Weights of a small mixture-of-experts language model, trained from scratch on English Wikipedia.
Size: 9 layers, width 128, 59.5M parameters.
Training: a variant of Muon for the experts, 445M tokens, 9326 steps.
Below are experts of layer 2 (counted from 0) of a mixture-of-experts language model. Rows are named router (the router's row for the expert), gate (a neuron's input weights, with its number), up (a neuron's input weights, with its number) and show model dimensions 0-127. Each number is 128 + 24 x the weight over its row's rms, rounded and kept within 0 to 255.
After each expert's rows: a language model's description of what the expert responds to. This comes from a sample of Wikipedia text that the model never trained on.

# expert 63
router [140 148  88 140 131  99 127 148 128  99 145  89 134 166  80 146 139 138 133 120 158 134 126 154 155 100 121 104 130 125 129 120 139 110 124 163 162 144 112 161 133 153 160 177 184  91 105 138 163  81 101 139 121 126 190 134 118 120 134  95 167 151 104 155 163 101 129 120 150  99 104 147 115 111 123 110 126 168 113 125 127 130 116 116 145  77 152 129 138 100 107 139 142 148 119 119  95 119 120 141 117 116 141 157 124 153 116 131 147 116 107 157 118 111 113 150  96 153 173 183  99 164  87  89 135 141 147 158]
gate1 [171 151 172 116 170  96 111 119  95 134 138 110 144 122 110 111 113 201 110 164 132  96  94 124 137  99 140  84  77 137 158 145 125 139 123 135 166 120 108 129 142 117 126 128 164 104 147 128 122 140 138 126 177 101  98 130 121 112 130 112 158 134 109 147 145 103 132  98 143 134 131 107 133 131 124  91 149 137 109  99 152 116 154 147 105 112 160 142 144 137 164 117 103 127  98  64 148 155 108 124 150  77 116 155 138 123 108 107 116 102 112 124 107 120 138 134 118 187 128 173 116  93 134 110  67 128 122 143]
up1 [129 138 143 144 134 112 138 124 120 150 129 124 122 148 102 167 138 145  86 133 144 110  99 111 171 105 124  91 158 143 135 168 107 134 109 128 158 111 129 133 113 112 120 123 124 119 123 138 106  82 130 133 199 102  95 133  87 137 126 151 186 161 156 147 138 135 128 141 167 104 127 113 177 185 137  90 122 137 121 113 132 109 176 170  91 164 142 159 148 158 142 134 125 107 144  76 167 154 131 109 144 104 141 138 162 142 129 111 125  96 138 122 100 182 143 140 107 153 145 118  91 120 144 139 114 129  92 150]
It responds to: Inner pieces om, erm, em, m in names and taxonomic terms, such as Phnom, Spilomelinae, Pietermaritzburg, Great Yarmouth.

# expert 25
router [143 131 127 147 128 127 138 110 134 129 108 133 156 102 125 170 122 146 143 136 132 137 150 182 162 146 115 143 172 157 131 101 139 152 126 100 163 117 115 153 112 107 158 171 138 114  93 159 132 108 160 190 154  93 159 138 102 113 122 111 142 130 112 180 133  90 131 101 135 139 102 112 114 151 164 143 116 162 146 134 143 112 117 104 134  98 101 122  83 130 131 142 196 162 154 126 106 127 134 150  69 124 119 127 116 100 137  86 123  93 140 105 122 120 178 121 133 134  67 153 137 104 136 127 115 128 136 165]
gate1 [112 140 108 102 140 137 117 119 143 122 102 124 151 171 144 124 128 133 163 130 147 127 141 151 135 140 121 157 103 160 119 150 151 166 142 173 144  85 157 113 132 124 118 114 137 106  66 149 127 138 151 166 129 139 118 121 127 106 150 106 120  99  87 140 110  86 158  68  93  93 148 111 116  80 125 144  82 123 120 116 112 143  90 136 142  96 135  96  93 134 121 137 157 174 105 123 147  85 145 135  94 161 147 101 170  91 155 140 138 135 116 121 132 132 117  91 129 161  63 113 111 119 108 112 110 123 146 146]
up1 [126 142 151 141 130 125 118 145 115 138 101 133 144 140 104 145  95 186 129 122 154 150 121 167 122 132 109 129 133 151 113 103 115  96 132 137 146 115 153 147 128 132 109 126 161 124  84 118 131 148 168 130  91 121 146 119 170 113 155 133 101 122 108 150 101 120 114 155 120 176 133 116 108 116 114  93 151 131 152 169 151 104 164  98 134 125 139 129 140 132 111  90 155 169 149 111 104 114 146 120 119  74 149 179 142 147 139  87 164 169  90 151 149  93 143 155 125 155 172  84 131 134 156 157  75 167 115  93]
It responds to: Hyphens joining compounds and prefixes (Al-Faisaly, U-17, cotton-growing), plus accented letters inside foreign names like Réunion, Rébuffat.

# expert 44
router [129 124 141  95 149 128 137  98 119 132 103 103 122  82 113 132  88 151 130 142 112 133 134 178 145 124 171  89 113 109 113 106 143 136 133 126 128 123 100 133 157 203 173 119 132 107 101 161 139 145 116 136 115 132 141 143 106 120 106 155 157 128 164 157  90  95 156 172 162  91 136 126 135 116  89 128 146 143 125 143 124 136  96 132 122  92  84 124 108 120 116 147 181 123 179 118 136 113 127 116 120 134 160 156 110  82 128 131 138 137 111 112 119 121 112 121  99 141  88 179 159  77 171 121 149 105 124 110]
gate1 [131 122 208 141 149  82 159 157 139 133  99 128 134  92  92 126 121 126 161 132 119 100 123 131 133 152 142 139 115 148 161 137 135 130 106 167 134 160 114 122 149 134 183 138 142 167 134 124 122  96 124 157 112 150 140 111  95 112 104 147 140 115  83 180 150 149 164 142 127 134 111 135 141 147 122 136 102 127 137 118 137 135 111  99 122 126 107 196 126 105 110 111  91 144 123 115 126 100 180 157 137  71 105 147 106  82 160 116 105 152 129 113 110 116 128 141 137 182 118 115 143  84 120 167 138 124 128 136]
up1 [113 122 126 108 123  83 131 151 101 106 131 135 149 130 124 151 141 155 153 109 112 120 104 145 179 111  83 116 134 124 122 109 135 102 113 129  83 134 100 112  93 131 162 152 128 133 111 166  85 155 127 104 145 122  98 112 117 103  97  90 113 124 171 131 104  94 128  99 132 175 130 135 123 113 156 129 151 142 145  91 140 152 143 113 148 115 148 104  99 135 129 173 148 144 167  86 115 112 104 135 177 109 148 103 110 142 142 135 109  87 160 119 147 175 108  70  75 108 131 164 122 129 175 139 104 141 136 105]
It responds to: Degree signs in coordinates like 39.05°N, plus short word pieces after a capital T or K, e.g. T-us-cany, T-ate, K-ir-by.

# expert 28
router [143 183  94 120 130 123 194 127 148 121 122 112 131 101 116 147 143 142 140 116 194 132 138 162 132  89 134 135 132 152 102 104 163 124  93  99 146 129 109 147 124 166 146 139 131 105 113 189 163 154  96 129 140 132 187 126 135 107 155  96 119 156 132 149 140 132 145 135 158 117 106 186 153  60 154 120  93 124 139 133 157 132 131 107 143 128 156 124 145 116 118 135 155 119 160 170  87 138 133 123  97 149 144  95 135 114 131 124 136 110 114 116 118 116 129 139  97 102 135 134 134 126 144 149 193 117 146 133]
gate0 [ 75 149 107 137 112 110 107 124 130 107 128 125 164 116  74 152  92  97 116 156 121  96 135 144 122  74 147 108 142 141 132 146 128 118  98  83 139 128 172 141 108 114 124 131 140 106 164 117  76 143 134 167 154 154 102 150  93 103 156 126 152 150 154 129 140  95 131 131 169 175 138 113 111 141 156 164 132  81 133 139  96 152 113 165 130 150 130 155 188 128 115 132 136 100 105 182 102 116 112 109 100 156 141 112 139 146 176 107 125 119 171 147 137 130 137 166 116 123 135 151 145 119 129 121 125 109 143 118]
up0 [140 162 112 134 143 119 140 157 126 129 142 114 125 134 143 147  87  91 137 157 182 175  92 152 142 151 110 147 102 128 151 158  88  95  76 107 143 114 141 134  86 140 117  92 127  88 122 139 112 126 147  99 137 128 136 159  83 126 128 128  97 135 161 110 101 121 172 147 147 122 125 164 139  85 135 123 165 121  90 143  99 129 196 111 169 138 148 114 112 147 112  78 153 107 156 142 137 139 174 117 115 162 127 140 113 140 130 106  96 134 133 129 145 136 121 162 132 124 160 106 163 125 179 117 128 112 128 137]
It responds to: Single capital letters, mostly vowels E, U, I, O, opening words or abbreviations, such as U.S., U.K., UAV, Euronews, Oxygen.

# expert 1
router [134 153 173 134 125 124 126 127 110 120 116 115 138  98 111 113 132 175 170 129 130 100 124 162 120 127 131 133 155 131  98  94 154 120 130 151 163 110 100 125  87 157 128 152 156 136  99 163 134 143 114 152 132 102 172 149 136 111 120 123 166 152 140 172 139  84 153 125 178 137  98 127 197 146 155 125 154 136 132 136 132 129 106 165 111 101 104 122 153 118 122 102 193 162 122 147 123 159 116 127 137  93 152 120 137  89 137 107  91 120 127  84 103 140 137 132 134 146 112 193 155 125 156 133 167 143 111 117]
gate1 [120 134 144 116 136 116 169 154 137 161 120 107 116 164 148 126 130 117 139 156 139  98 138 136 129 118 136 141 137 144 113 154 134  89 118 166 146  80 126  50 174 144 115 145 123 127 144 115 130 123 105 137 178 122 122 165 134 110 145  93 143 142 136 141  89 129 158 107 170 109 108 128 121 179 139 169 164 128 158 116 166 143  95 110 117 100 119 152 118 130 161  74 105 142 144 151 134 129 117 127 107 170 127 130  86 102 116 139  84 118 117 119 158 138  71 126 123 144 147 124  87 178 110 106 165 119 112 129]
up1 [103 137 124 111 110 158 114 117 115 122 129 133 122  79 107 103 111 138 133 140 111 160 154 159 152 123  97 160 134 124 110  96 121 131 139  55  97 137 166 114  88 109 104  80 134 110 136 137 123 122 149 132 110 153 157  95 110 133 127 143  77  76  94 132 174 151 143 149 112 129 144 148 122  84 125  86  56 146 125 138  96 142 122 160 143 161 130 106 151 138 110 171 158 158 109 100 107 132  89 118 135 109 120 105 141 119 114 156 133 134 119 114 120 128 158 150 121 101  90 116 124  90 131 132  96  88 135 119]
It responds to: Mid-word pieces inside foreign or unusual proper names, often in cast lists and tables, such as Pongs-at-orn, Sib-ley-ras, Ull-ens-aker.

# expert 11
router [116 101 113 153 130 147 148 136 148 124 127 137 175 102 130 124 142 156 126 148 131 131 130 165 124 101  89 145 124 144 149 113 166 127  64 124 179 122 105 125 141 129 110 150 156  83 134 136 139 109 187 145 128  88 148 138 114 114 116 142 130 116 113 153 187 134 104 119 124 123 119 168 122 138 137 113 144 181 156 138 133 148  85 106 103 104 104 125 117 105 123 126 179 144 208 146 104 141 114 137  97 142 127 125  98 117 153 117 133 141 127 120 112 114 155 151 104 148 100 180  96 116 127 105 110  97 174 138]
gate1 [116  87 121 132  73  93 154 115 114 110  99 122 144 125 131 130 178 111 100 122 137 104 103 170 129 147 124 153 127 125  86 107 183 128 102 118 132 162 115  95 149 124 146 191 143 121 175 123 103 134 121  99 175 164 126 116 140 144  86 120 109 159 119 114 134 109 100  83 138 124 119 153 119 141 135 128 173  89  95 100 120 122 120  75 132 144 148  78 143 109 169 101 101 116 133 141 149 123 140 140 122 146 154  96 151 133 135 126 153 139 126 109 127 142 141 117 117 165 124 104 112  80 159  91 135 144 136 134]
up1 [135 129 128  67 129 173 131 111 106 121 112 119 110 101 153 116 102 137 158 148  93 171 169  74 140 140 100 173 166 139 164 156 116 109 139 153 138 100 105 164 108 106 123  87 117 147  94 130 152 148 106 138  95 127 159 108 104  86 138  95 146 116 129 132 123 150 118 135 111 144 148 149 118 112 140 143 103 141 154 142 123 123 161 178 103 142 127 180 145 127  85 147 141 119  95  88 114 100 155 108 134 130 130 120 113 109 114 155 100  91 144 137 117 138  97 171 148 111 128 131 163 178 115 142 147 144 104 129]
It responds to: Hyphens, mostly line-initial dashes starting infobox or list fields such as - Parent company:, plus word-internal hyphens like four-lane.

# expert 62
router [124 111 104 149 137 134 161 131 129 112 124 142 144 114 126 116 152 145 159 145 129 134 124 160 129 118  91 145 123 165 130 125 148 130  66 130 182 117  91 121 127 129 111 148 139  69 137 147 136 102 170 147 135  86 145 139 120 110 140 149 139 105 119 163 178 132 113 118 117 131 125 168 114 135 138 116 136 190 184 131 146 140  71 119 139  96  98 136 111  95 113 122 205 150 168 132 134 147 103 142 113 122 128 106 101 125 142 118 119 131 123 125 108 138 163 154  91 150 100 182 117 108 127 111 122 106 167 153]
gate1 [174  95 134 117 124 146 143  92 126 133 161 160 120 145 195 106 120 158 124 139 139 101 173 107 118 139 111 127 147 157  73 165 149 167  69 165 163 120 140 142 143 124 164 118  83 110 106 121 110 124 157 179 171 137 137 129 151 150 153 109 107 116 137  89 144 140 119 102 153 158 103 139  90 120  87 127 129 124 136 156 117 169 115 122 157 144 108 139 152 112 115 126 108 141 123 134 149 107  87 134 146 142 156 159 109 126 137 120 131 119 107 141 100 106 148 136  95  82 123 154  86 148 123 123 108 138 121 141]
up1 [136 128 107 133 129 130 141 167 101 120 148 133 145 114 168  88 109  96 143  79  99 137 133 150 146 118 142 117 130 166 154 169 138 150 122 110  85 108 185 128 127 158 167 155 138 128 145 128 130 121 113 157 142 134  97 136 121 119 114 104 117 150 159 141 200 137 112 134 148 152 117 157 131 127 115  97 161 120 101 114  97 113 141 109 169 165 106 159 165 101  99 174 141 103 154 106 139 114 120 154 163 147 113 163 123 166 151 142 104 119 135 119 110  85 155 130 121 139 175  97 169  92 109 142 129 154 140 141]
It responds to: Hyphens beginning infobox or list lines after a line break, e.g. "- Released:", "- Subject:", plus hyphens within compounds like German-American.

# expert 27
router [140 157 147 124 147  83  96 143 123 143 104 123 135 120 127 137 163 159 118 121 160 106 147 152 162 145 121 100 101 152 121  79 160 131 109 108 177 133  87 143 138 125 150 138 123 106 112 136 173 101  80 168 135 127 175 129  66 119 117 141 120 154 125  92 133 112 170 142 152 111  82 152 159 100 109 159 149 143 114 153 109 153 104 118 100  93 104 124 148 107 126 148 161 122 143 138 133 120 116 152 109 117 167 125 115  77 127 129 113 141  96 112 162 110  92 163 128 120 149 170 141 117 117 116 139 179 127 143]
gate1 [167 138 144 110 129 122 145 118 128 125  64 115 159 136 132 140  90  91 174 130 123 107 133 127 128 108 144 135 103 147 140 107 160 112 110 124 135  80 114 180 123 158  91 130 117 130 138 130 148 159 124 171 162 157 136 175 126 136 148  92 176 136 125 102 111  94 168 170 129 135  96 101 133 128 130  95 132 107 151 161 111 154 163 123 140 162 104 104 120 104 102 129 185 144 171 121 125 120 111 135 106 122 127 104  94 163 149 132  93 118 117 102 140 130  99 134 105 166 121 124 142 124  87 129 169 126 168 119]
up1 [173 107 141 109 140 143 150 156 119  88 129 113 155 103 133 132 139 134 122 101 116  91 103 171 159 122 117 136 114  94  93 128 101  79 148 203 121 129 122  78 137  95 138 122 137 129 162 190 105 123 121 144 166 146 131 150  97  87 131 115 137 162 134 142 121 133  75 135 113 131 136 105  95 127 157 111  95 124 120 121 143 120 121 170 116 101 149 113 121 126 125 132 121 146  95 154 142 117 112 135  98 131 142  98 155 124  64 153 125  88 155 104 140 152 111  93 143 126 135 152 163 143 124 119  87 163 119 117]
It responds to: The after in/of, month names and years after on or in, and ordinal suffixes th, nd, rd, as in 2nd place, released September 27.